Weights of a small mixture-of-experts language model, trained from scratch on English Wikipedia: 5135 steps.
Below are experts of layer 8 (counted from 0) of a mixture-of-experts language model. Rows are named gate (a neuron's input weights, with its number), up (a neuron's input weights, with its number), down (a neuron's output weights, with its number) and show model dimensions 80-159. Each number is 200 + 20 x the weight over its row's rms, rounded and kept within 0 to 999.
Before each expert's rows: "mostly gets" lists some tokens that are sent to it at least half of the time. This comes from a sample of Wikipedia text that the model never trained on.

# expert 29
mostly gets: "Species", ".", "&"
gate0,185,199,196,231,167,186,170,208,213,235,199,168,228,219,191,207,170,183,210,191,171,176,184,187,205,208,196,197,186,204,167,191,208,198,249,201,213,208,210,159,207,201,184,197,188,172,192,207,201,200,204,231,179,199,195,186,196,186,207,177,178,211,184,214,205,197,161,213,165,179,200,205,202,208,238,207,204,228,181,230
up0,206,195,211,199,187,220,180,231,198,210,230,232,200,182,217,190,176,215,204,202,211,179,237,225,217,224,202,188,222,216,173,230,203,198,205,227,190,175,200,189,199,200,220,169,204,214,219,188,153,242,215,244,197,186,186,191,205,207,171,200,211,243,210,197,172,248,211,205,227,225,202,192,171,183,235,224,222,216,202,173
down0,206,159,198,141,188,192,227,191,214,202,190,210,184,198,184,190,225,188,200,168,191,204,195,195,180,211,183,204,170,248,239,166,190,200,218,177,208,209,232,224,192,178,203,168,190,214,189,197,221,219,176,203,195,194,216,212,205,189,160,183,197,220,202,203,187,207,241,218,209,205,221,189,243,215,203,210,223,207,212,184
gate1,243,195,177,198,212,200,229,197,200,188,217,205,178,235,192,171,192,198,207,190,224,191,171,190,228,206,208,192,175,239,194,185,202,212,195,194,183,192,213,202,221,209,203,227,187,246,197,195,198,213,233,192,218,236,179,216,207,167,213,171,216,180,216,216,206,166,225,226,185,209,243,183,209,214,177,159,158,257,214,185
up1,196,213,198,203,161,216,217,210,199,235,178,202,207,191,186,171,179,241,185,188,185,231,222,172,206,190,152,196,206,188,202,175,200,205,201,212,208,174,204,221,222,223,164,155,201,249,195,214,236,190,225,194,190,216,194,229,190,203,212,183,200,201,196,183,197,213,185,190,201,186,204,197,207,202,208,215,201,176,199,213
down1,178,201,208,194,211,155,203,223,208,194,221,222,201,212,165,220,202,175,188,237,210,197,176,215,215,194,194,205,168,197,144,197,199,226,231,174,201,197,209,177,219,208,235,226,185,207,213,205,216,163,197,182,213,189,170,191,178,191,225,219,215,214,212,200,173,183,203,240,255,191,218,221,190,236,197,177,173,193,193,214
gate2,227,231,204,195,200,195,190,223,202,255,207,192,216,183,213,198,187,214,196,170,165,176,188,192,177,198,193,195,206,212,170,171,233,219,199,198,182,199,189,163,198,192,201,176,219,200,225,210,191,156,192,186,199,177,195,202,175,201,187,194,231,178,227,206,197,249,212,207,235,189,215,192,221,178,215,196,195,225,208,193
up2,176,196,205,210,184,197,192,204,233,201,184,186,187,176,194,233,216,227,174,219,223,209,200,206,219,178,206,196,199,177,200,198,192,196,207,177,197,184,208,219,208,176,203,201,215,182,183,185,240,209,190,176,196,155,182,195,198,222,158,187,176,201,186,221,224,202,188,185,199,223,215,235,197,167,217,216,191,199,206,221
down2,187,202,207,202,195,186,213,184,206,227,217,190,213,248,179,191,157,168,151,182,213,208,174,203,204,204,209,201,198,176,193,192,194,235,181,217,227,199,201,166,192,202,186,208,213,208,205,163,225,230,217,165,222,165,185,213,213,172,203,191,213,206,168,214,161,210,208,185,182,213,200,241,192,208,189,196,213,205,169,234

# expert 21
mostly gets: "ó", "ä", "í", "ö", "â", "ø"
gate0,175,240,185,222,179,182,203,192,233,218,215,207,241,197,212,198,209,191,207,161,193,214,178,187,200,203,211,210,223,209,203,182,170,187,193,205,220,190,207,186,201,197,198,235,218,182,179,182,199,197,192,233,199,204,219,213,209,196,201,205,193,224,217,217,184,174,217,168,191,184,203,204,191,179,239,168,201,205,234,188
up0,179,234,230,188,184,186,172,200,251,228,227,236,206,230,210,216,225,224,204,214,205,184,172,185,219,207,193,205,202,149,212,216,203,194,201,185,208,170,221,188,200,201,219,212,211,210,204,220,224,191,185,182,213,201,220,207,186,199,199,216,228,193,231,177,201,198,210,221,215,169,207,234,212,201,216,161,156,220,173,210
down0,206,212,203,236,211,214,176,202,198,189,221,201,189,223,183,218,220,219,221,237,219,235,191,201,226,186,216,205,216,202,188,181,183,171,242,198,233,253,219,180,205,164,184,176,157,181,192,173,197,197,164,218,212,187,193,177,190,197,203,180,221,203,211,234,192,155,214,210,196,175,201,205,239,190,217,236,209,192,196,203
gate1,215,195,180,240,234,221,198,206,185,215,222,191,218,203,233,178,184,220,183,204,220,209,193,195,181,216,200,192,202,239,222,169,198,203,218,150,167,185,185,208,208,166,205,169,190,223,207,211,202,184,201,225,211,189,212,207,215,219,221,182,207,182,216,168,219,175,202,184,178,167,185,189,188,216,240,174,198,230,208,198
up1,179,229,218,226,208,229,172,212,214,251,217,175,192,193,194,191,206,162,214,203,218,212,193,172,212,217,166,195,197,228,181,228,183,205,194,210,189,180,200,209,209,175,183,232,195,168,185,212,175,179,236,207,221,191,204,202,224,156,236,189,184,193,199,222,218,221,190,198,181,228,218,187,176,168,194,192,201,218,199,198
down1,210,187,205,201,196,214,167,197,214,186,217,187,181,210,205,194,208,203,189,190,215,222,179,210,207,198,164,226,183,153,221,191,234,204,219,142,199,223,215,223,212,213,217,235,191,233,207,203,198,182,189,236,200,209,236,169,187,203,189,211,220,173,191,199,188,163,191,183,212,189,233,186,214,184,209,189,206,200,227,202
gate2,221,200,199,202,201,202,217,227,214,166,214,184,218,178,222,203,192,173,208,179,215,173,163,150,189,207,197,180,178,224,234,216,192,179,200,194,212,151,222,167,238,209,163,201,191,219,198,240,192,193,184,212,208,184,233,204,177,235,194,193,187,184,205,211,182,248,189,198,196,212,191,199,192,197,221,199,178,236,215,207
up2,196,218,219,247,214,185,208,188,206,200,208,188,223,224,250,207,213,203,202,221,198,189,210,181,211,178,177,200,220,232,231,221,235,188,190,187,186,174,197,181,182,236,203,196,210,180,181,204,249,204,180,196,186,189,182,186,167,207,202,182,206,219,216,219,215,201,209,181,246,185,199,216,197,217,221,189,204,181,225,174
down2,225,211,189,203,212,213,220,225,202,227,194,174,196,212,231,230,154,201,172,168,190,210,194,215,227,249,175,185,210,204,229,182,212,223,230,231,218,203,181,239,208,192,219,203,213,215,184,200,207,177,198,217,226,213,243,247,192,185,214,231,166,205,219,216,200,178,206,223,216,217,189,200,208,221,209,188,225,200,191,189

# expert 125
mostly gets: "t", "т", "tt", "ot"
gate0,208,198,184,222,219,175,215,204,203,217,193,145,194,196,245,189,217,198,191,207,214,218,197,202,203,202,178,231,209,175,219,221,179,193,208,166,179,180,215,197,201,230,191,194,224,193,166,182,223,201,196,225,213,215,179,208,186,216,225,203,157,199,220,183,224,226,185,189,233,190,188,189,190,194,192,170,193,214,204,168
up0,196,202,232,160,183,195,171,204,225,212,209,239,225,226,222,194,188,213,167,220,199,225,211,196,187,176,206,211,194,198,162,216,199,171,205,194,202,214,197,206,170,191,191,219,180,201,197,177,230,206,193,195,196,205,222,225,198,203,207,234,190,180,189,188,216,205,176,185,160,200,233,217,226,181,208,208,187,255,216,212
down0,200,217,171,206,239,237,212,192,208,195,163,199,202,148,174,204,196,225,238,195,188,206,189,160,224,205,170,177,180,219,179,207,163,200,211,221,206,212,202,203,207,180,242,220,213,173,224,188,202,183,171,203,176,198,189,201,183,186,167,201,234,182,190,203,193,174,206,196,207,204,215,161,209,233,189,207,209,203,166,200
gate1,209,209,154,185,176,220,190,195,196,185,170,178,236,195,208,257,194,213,206,209,172,187,196,189,192,228,218,223,173,199,234,202,207,143,177,206,215,183,207,190,174,226,169,217,214,206,157,197,184,185,195,211,165,205,209,147,208,211,216,229,220,188,212,212,184,231,211,175,214,232,178,198,179,213,231,208,194,208,180,223
up1,192,206,210,204,239,222,211,209,172,222,195,179,220,193,213,213,198,212,202,179,228,180,191,182,172,198,189,188,173,153,195,217,197,189,194,203,177,218,192,217,185,206,223,216,202,232,223,193,203,205,184,201,193,215,236,211,161,203,204,240,189,185,167,163,183,178,206,243,220,193,193,160,208,204,196,174,218,167,264,195
down1,199,198,209,217,198,182,171,200,210,156,197,205,156,207,213,211,179,226,183,205,200,202,251,235,201,232,212,177,186,199,190,208,194,220,228,189,162,198,209,220,208,197,201,220,220,190,226,211,180,227,183,185,190,198,207,203,226,194,222,209,176,217,177,194,204,193,183,213,216,220,182,197,229,226,196,222,201,190,201,220
gate2,251,175,193,186,170,203,198,237,189,235,227,202,196,178,204,233,200,209,193,220,163,186,183,211,194,200,190,192,183,245,213,228,230,201,207,213,203,205,237,209,225,198,226,211,190,176,212,204,187,176,195,180,198,204,199,218,214,204,204,211,167,166,223,186,216,218,179,188,178,230,222,179,194,193,240,193,200,199,218,186
up2,205,211,204,175,181,150,193,213,185,215,210,195,226,148,189,215,213,204,219,220,154,205,204,210,192,220,191,227,179,203,229,181,228,203,200,217,212,202,200,174,205,201,216,199,212,210,195,232,211,198,172,210,202,181,211,175,193,179,194,198,166,200,212,191,191,241,167,229,216,258,200,183,172,189,180,190,210,173,169,193
down2,204,184,185,179,245,205,186,208,198,171,200,228,227,194,194,174,199,214,195,227,215,183,197,200,229,212,215,206,212,202,201,226,202,166,190,200,215,212,210,197,190,209,189,163,238,221,191,219,184,163,191,221,182,176,189,202,204,213,164,234,186,201,222,154,202,211,221,173,211,195,206,190,223,185,164,177,184,201,200,255

# expert 74
mostly gets: " wrote", " said", ">", " –", ":", " announced"
gate0,166,179,190,205,198,162,218,189,210,223,205,174,170,194,225,220,203,186,181,220,203,189,195,203,197,194,159,199,173,197,223,221,204,177,218,215,188,208,199,190,215,224,232,240,208,207,227,187,224,216,185,212,177,227,244,209,220,199,178,197,176,215,218,205,187,215,170,222,228,212,247,178,170,237,198,209,218,198,194,208
up0,240,203,222,216,189,201,246,216,186,241,170,183,165,192,187,169,204,217,200,197,173,205,188,229,193,200,176,183,213,198,174,221,160,199,167,202,223,177,201,229,219,207,237,206,207,208,212,192,206,198,199,209,200,204,188,187,177,225,193,181,221,211,211,218,193,170,224,195,202,195,204,234,212,229,184,202,173,213,207,179
down0,232,191,214,245,187,221,202,232,224,228,167,191,198,205,197,203,219,215,214,210,203,231,199,223,208,225,193,193,212,203,205,214,189,209,210,209,175,201,202,192,206,185,191,161,190,226,210,196,204,189,217,207,219,170,249,211,190,198,186,214,189,202,226,221,217,222,185,211,227,182,210,228,146,233,162,185,236,188,169,170
gate1,183,172,207,193,220,187,226,188,187,216,168,220,241,187,219,181,181,195,187,170,214,214,171,237,142,194,162,236,199,197,194,168,196,185,202,189,205,186,199,200,225,222,213,201,226,165,208,197,210,221,219,192,230,212,209,201,200,188,232,181,185,183,187,207,186,199,192,194,222,205,236,192,214,191,239,209,209,240,235,190
up1,212,193,217,198,213,217,182,204,211,183,173,190,171,214,192,192,205,200,185,240,211,187,215,233,210,183,192,230,209,196,202,212,214,229,185,215,186,180,190,245,176,204,212,216,186,183,173,195,212,189,223,189,202,217,206,257,191,228,201,200,242,178,207,174,215,212,197,194,179,181,205,224,204,162,187,195,211,196,187,215
down1,185,229,209,220,204,194,204,189,200,196,209,154,183,224,156,211,188,159,220,241,207,193,159,214,198,177,161,222,236,214,211,189,222,205,207,198,192,217,206,216,194,136,217,192,223,183,195,183,211,223,209,214,193,184,216,175,194,162,217,195,196,205,195,235,182,199,188,163,206,216,210,204,198,155,184,226,219,191,198,194
gate2,207,218,205,208,183,217,202,198,207,180,240,227,199,178,215,214,243,171,235,208,227,189,218,203,210,185,197,192,211,232,178,150,178,211,206,222,182,186,215,173,194,220,184,220,215,229,227,177,191,190,184,221,222,212,183,223,237,224,226,173,200,201,224,183,166,201,181,173,198,210,195,169,187,213,196,193,183,215,192,210
up2,217,201,198,180,199,232,195,223,222,216,204,236,205,209,218,196,239,174,196,219,209,188,223,168,217,217,180,221,210,160,186,197,193,201,197,224,209,190,223,141,219,205,205,208,212,222,209,192,213,201,174,197,201,212,247,209,221,191,194,208,170,227,219,182,158,203,210,190,171,207,219,162,199,182,166,194,176,183,178,211
down2,218,185,206,170,168,189,183,207,164,194,202,210,214,199,163,211,176,201,225,190,198,170,202,201,168,219,204,181,174,202,203,191,184,200,170,210,228,211,201,208,173,221,172,213,185,190,228,157,235,194,168,214,161,206,229,216,216,193,215,206,241,184,232,178,175,190,192,175,195,168,166,174,191,165,196,178,218,196,220,208

# expert 92
mostly gets: "ig", "ud", " Mont", "ș", "gen", " And"
gate0,181,216,185,187,207,188,200,204,235,205,187,188,187,236,225,176,186,178,221,190,200,185,221,199,185,167,216,220,168,208,208,235,171,203,178,207,207,216,214,162,170,222,200,144,230,231,220,228,172,226,176,215,190,215,169,180,168,204,201,182,219,207,192,168,207,176,208,180,192,195,204,205,201,196,194,175,182,199,180,157
up0,169,180,234,144,236,186,167,209,206,200,210,188,197,202,237,177,191,203,210,203,202,189,230,184,199,209,218,201,210,185,231,190,216,195,204,177,214,186,194,205,194,198,211,208,205,209,188,181,194,214,205,195,187,253,214,178,194,170,209,193,203,207,203,203,204,206,181,215,232,191,185,227,218,185,199,181,219,192,186,191
down0,184,214,208,181,202,171,230,173,222,186,191,185,195,178,195,226,196,248,195,239,209,173,214,201,197,203,172,202,196,209,235,207,183,183,194,200,177,255,217,181,198,186,232,228,196,225,181,216,214,196,218,232,188,207,197,199,198,221,243,209,175,190,208,224,189,181,194,212,175,218,202,197,206,189,227,230,208,181,177,218
gate1,191,251,200,196,212,204,177,210,224,217,213,216,190,225,227,183,186,171,206,179,235,192,169,194,150,192,187,204,188,253,176,194,171,179,201,217,210,197,223,221,203,206,202,193,204,198,204,238,188,196,212,205,199,186,187,209,217,227,205,198,191,178,208,143,186,205,208,129,185,211,173,187,160,147,217,209,193,227,194,181
up1,178,232,209,189,179,193,219,179,222,204,232,168,185,200,199,208,208,233,157,208,167,204,214,206,227,244,169,222,178,211,203,198,217,189,206,180,212,156,207,223,212,200,186,176,215,216,215,207,170,198,177,176,225,219,227,206,204,210,199,192,210,207,189,225,204,215,192,205,137,201,200,214,254,184,202,189,207,209,157,240
down1,181,216,220,202,193,212,238,186,195,206,203,163,197,179,202,214,238,214,203,151,149,193,186,200,221,187,161,216,208,203,207,177,206,182,220,207,195,231,171,197,223,163,208,186,211,215,191,198,228,170,185,218,207,209,176,205,195,196,227,191,207,175,190,188,190,192,246,192,163,183,198,212,211,218,204,221,196,191,189,206
gate2,213,242,192,204,185,192,211,189,194,207,191,220,179,163,201,186,188,193,159,166,214,158,204,157,198,202,207,239,204,196,195,215,209,219,216,206,179,179,214,176,184,220,197,204,207,157,188,206,176,225,214,218,184,178,193,174,180,172,225,185,199,203,223,146,215,198,170,199,164,234,176,211,198,197,217,213,183,220,175,224
up2,214,200,229,216,225,183,166,187,199,202,239,179,195,187,211,186,208,247,161,201,200,190,187,209,204,196,201,202,188,187,221,202,200,230,173,178,174,200,185,197,184,183,188,162,221,218,196,175,149,174,176,163,200,197,189,208,205,215,217,222,205,209,214,219,201,206,208,189,233,224,199,191,239,204,236,206,198,215,176,189
down2,204,210,220,210,218,175,204,243,213,195,233,196,189,201,202,242,205,222,199,230,220,192,196,199,179,172,179,178,239,194,194,220,230,213,200,231,155,196,213,190,222,193,201,189,199,219,215,171,205,224,213,196,220,212,212,193,227,168,180,181,169,211,171,185,214,222,211,164,206,201,186,193,200,218,223,238,199,210,190,210

# expert 94
mostly gets: "sh", " pass", " finish", "tch", "itch", " process"
gate0,204,202,201,195,204,195,220,179,179,217,194,202,222,175,226,200,195,238,182,170,215,193,202,233,205,187,181,176,231,189,207,248,176,187,175,172,196,210,193,206,208,183,217,218,231,230,203,197,217,201,182,206,233,185,170,213,184,178,176,191,224,188,220,182,195,207,192,226,215,218,268,178,215,174,178,213,178,197,207,214
up0,191,224,185,194,202,196,188,193,206,230,205,159,220,190,192,217,203,179,193,193,192,219,206,194,176,188,243,216,211,180,169,189,202,200,190,211,194,187,182,224,193,206,230,199,210,202,238,206,196,228,186,210,176,204,213,192,207,176,185,205,235,204,172,206,182,231,213,204,240,230,221,184,207,211,179,189,238,203,196,203
down0,185,203,210,196,193,229,175,156,214,219,172,194,220,203,199,210,173,189,210,192,202,193,211,189,221,226,199,222,185,190,180,213,180,192,192,174,229,202,235,194,147,238,212,219,248,208,191,168,207,191,180,202,177,174,209,246,181,198,207,226,215,178,192,178,194,202,218,212,195,182,186,232,204,172,229,208,206,221,190,195
gate1,177,219,203,209,235,221,177,193,207,222,202,222,195,175,211,185,172,207,197,178,204,175,197,172,202,204,135,198,229,192,172,181,218,206,197,180,227,191,190,207,209,195,203,172,216,196,200,224,227,212,223,183,200,191,209,211,228,212,181,226,237,207,185,192,153,192,201,192,181,236,246,209,176,200,214,187,224,200,164,209
up1,227,186,198,194,182,226,200,212,226,206,215,171,216,169,158,229,231,188,192,215,205,215,198,188,210,196,147,218,191,201,156,199,152,205,210,176,191,188,192,222,214,173,159,196,189,176,177,232,198,207,214,230,206,199,209,204,187,170,187,212,192,190,222,194,205,195,199,207,187,206,197,191,201,212,192,220,172,204,179,213
down1,205,205,208,183,205,237,199,172,206,190,184,175,186,183,184,210,187,191,195,205,185,235,179,192,177,217,193,198,182,186,198,210,175,231,201,164,189,223,208,183,189,197,195,169,204,199,210,239,189,177,234,229,220,201,178,224,201,185,198,162,203,168,195,199,226,214,223,249,221,175,221,181,200,192,200,187,220,219,170,238
gate2,206,219,156,188,219,173,245,163,207,247,224,177,205,214,189,188,206,210,205,209,192,215,179,235,198,217,192,225,220,204,193,198,191,188,188,221,207,217,216,201,190,185,150,261,227,202,219,222,224,205,185,216,199,197,191,215,205,204,180,191,184,175,201,208,192,204,192,188,195,213,238,215,214,184,199,234,204,203,226,157
up2,205,155,186,192,211,217,199,189,256,202,226,201,210,190,167,202,197,200,209,202,231,185,207,210,187,213,182,171,229,174,179,199,212,208,212,237,145,177,205,210,222,215,185,198,170,210,200,187,200,206,174,189,171,225,198,185,171,221,202,207,212,176,163,221,183,184,221,231,211,200,183,208,196,226,172,169,227,194,196,202
down2,223,199,179,210,199,203,166,220,204,181,208,200,180,192,170,208,216,217,162,203,196,178,222,201,235,202,206,202,175,208,204,230,216,223,182,190,194,157,233,221,219,208,198,208,175,177,202,175,208,186,222,198,210,206,201,191,250,191,205,177,181,199,204,172,182,183,229,217,201,175,174,175,193,205,181,198,156,197,178,166

# expert 2
mostly gets: ");", ";", ":", "→", " until", " ·"
gate0,169,195,182,205,139,178,158,171,212,195,217,192,197,210,221,240,208,189,177,186,194,213,207,213,174,202,205,248,198,205,229,169,207,205,186,197,238,207,196,208,211,206,197,170,177,202,172,148,204,225,188,190,189,179,190,200,154,231,214,233,188,176,175,199,181,195,202,155,240,183,236,197,181,204,200,182,168,192,187,185
up0,198,182,148,234,218,201,227,184,168,188,171,224,208,180,206,190,216,211,214,227,245,215,190,203,213,165,185,198,213,176,174,178,217,227,198,206,192,192,140,187,194,204,175,191,195,178,206,223,204,200,213,216,203,189,212,202,192,165,172,192,211,163,198,200,205,185,222,179,180,225,245,204,175,240,205,203,203,172,231,193
down0,225,197,174,203,232,183,196,211,201,186,195,198,206,170,200,225,178,149,245,210,192,174,177,188,234,212,226,201,188,206,188,222,217,170,190,192,148,219,180,186,196,148,192,198,206,184,171,207,227,209,239,226,212,214,183,211,231,189,219,186,198,207,177,224,190,206,214,210,199,212,186,190,194,199,189,188,187,177,180,185
gate1,205,248,190,210,156,202,233,197,217,207,198,169,192,195,211,172,214,180,187,204,227,215,200,200,199,239,192,220,191,175,184,193,165,182,203,232,204,243,209,207,186,145,175,185,191,210,192,189,192,199,187,191,215,235,228,208,190,180,200,191,213,226,204,174,158,193,209,224,190,189,196,187,167,219,191,155,190,196,208,224
up1,181,189,180,179,190,155,161,191,181,216,179,232,203,193,182,217,196,216,182,199,203,171,191,186,204,216,202,168,196,201,230,187,224,186,219,238,187,177,229,174,203,240,224,211,181,172,194,237,159,176,188,209,212,180,174,188,209,214,191,173,231,211,198,198,215,188,206,178,235,214,171,199,191,194,190,186,222,194,192,190
down1,192,204,250,194,216,191,231,207,173,198,203,175,188,160,196,189,219,231,191,209,208,213,187,213,170,212,217,203,185,202,198,191,213,242,183,194,228,177,196,204,219,199,224,176,201,209,210,205,198,221,231,195,197,228,247,212,202,199,199,219,199,206,176,180,203,224,197,202,177,200,204,139,174,141,167,213,213,214,206,210
gate2,182,179,221,225,184,187,212,187,176,231,203,204,238,210,175,212,204,227,194,220,211,212,165,183,160,210,197,171,212,189,210,209,207,184,218,172,190,226,190,206,194,210,195,193,209,176,166,144,190,188,214,240,227,197,218,190,218,198,200,190,194,206,200,219,205,219,212,183,204,211,201,185,216,207,218,182,169,251,189,193
up2,188,211,207,174,165,218,187,188,191,201,191,209,237,226,236,184,202,193,190,211,173,204,215,212,215,179,172,197,175,206,236,165,222,197,182,193,208,202,200,226,218,205,190,216,181,237,198,190,214,195,194,209,209,190,170,194,204,179,188,178,215,213,183,227,190,186,171,152,220,226,179,226,199,224,223,238,191,196,171,207
down2,213,222,214,182,218,197,200,195,200,227,209,230,196,171,201,228,174,209,234,223,198,209,189,218,186,187,197,214,224,231,230,220,220,192,159,221,203,201,168,218,193,229,200,183,190,227,198,211,206,192,194,194,178,200,189,209,191,204,217,196,218,176,204,187,157,211,161,188,169,169,222,199,203,210,196,206,198,197,175,209

# expert 79
mostly gets: " Pat", "at", " met", " engine", " artist", " Sea"
gate0,214,199,219,217,201,170,170,210,195,204,168,192,173,218,221,214,218,207,193,196,193,209,232,194,184,202,205,195,163,204,178,237,204,183,209,178,199,190,178,206,223,230,194,173,166,237,204,209,204,223,178,214,233,188,194,178,221,180,198,192,227,164,185,208,199,197,145,208,204,198,239,224,219,186,173,215,192,202,193,211
up0,175,164,200,241,167,185,204,200,198,193,191,190,257,201,224,196,226,221,215,200,180,221,204,171,149,208,204,232,164,203,198,177,225,198,182,216,206,242,181,204,194,227,186,187,215,202,189,221,226,219,185,205,190,186,218,198,181,212,212,173,197,192,227,198,210,222,175,206,191,234,203,179,244,158,226,209,195,184,228,234
down0,225,198,187,220,199,220,205,183,196,191,192,191,230,182,193,174,226,236,216,214,163,227,175,206,160,180,181,235,190,202,204,199,188,207,164,193,205,220,180,206,194,187,207,180,222,206,224,197,217,188,178,155,212,198,178,193,172,158,207,185,223,214,209,190,187,226,185,225,201,220,163,169,185,183,188,225,212,218,207,202
gate1,182,229,216,226,222,201,199,189,208,161,212,211,190,180,225,258,201,210,175,188,226,202,214,198,187,231,222,169,211,214,187,214,210,215,193,219,187,197,193,182,199,167,196,170,174,210,228,189,211,182,216,176,182,195,208,177,226,213,209,233,233,170,180,192,214,214,213,223,240,165,209,222,205,207,213,175,218,166,177,193
up1,159,239,171,215,198,224,227,201,203,219,220,198,181,169,191,203,215,197,182,159,148,244,218,197,210,211,206,180,206,173,170,236,235,213,185,184,233,182,200,227,207,217,196,214,128,214,219,201,147,243,190,198,209,236,200,195,205,189,207,208,182,214,201,179,179,196,202,184,204,206,207,178,217,205,207,194,182,162,182,208
down1,197,208,204,200,202,186,199,205,207,224,189,172,195,185,172,187,198,210,170,210,174,212,196,221,194,210,210,215,199,202,194,239,205,167,197,180,202,203,175,181,194,211,201,193,188,225,206,194,209,223,193,201,227,187,189,166,226,208,196,228,211,161,195,221,231,216,223,226,208,179,240,200,205,207,204,199,213,175,221,189
gate2,197,214,215,252,250,211,233,181,222,241,199,193,194,220,228,217,182,202,201,184,197,218,163,195,183,210,208,200,181,192,203,178,220,196,237,198,201,224,219,214,212,213,178,213,150,216,227,180,192,181,198,211,203,206,213,213,238,198,211,206,236,157,173,166,236,194,179,185,197,187,224,207,201,199,202,228,197,195,204,226
up2,178,189,195,176,192,207,204,216,199,208,205,188,210,191,193,182,220,225,222,208,238,195,189,234,224,219,213,189,205,171,203,195,203,193,187,225,197,177,222,159,227,190,200,178,232,186,189,188,215,209,211,172,198,192,173,204,198,213,205,225,191,245,209,200,191,219,204,184,202,189,205,224,191,204,180,183,186,171,223,158
down2,198,220,192,215,188,198,229,201,234,220,172,210,217,165,213,197,218,203,210,213,230,214,209,203,204,207,161,184,216,183,182,191,246,197,190,212,190,172,220,202,193,198,215,222,228,221,153,155,205,225,217,209,169,214,224,175,202,204,190,182,207,193,185,181,190,187,202,224,202,203,213,200,230,161,212,212,197,194,196,178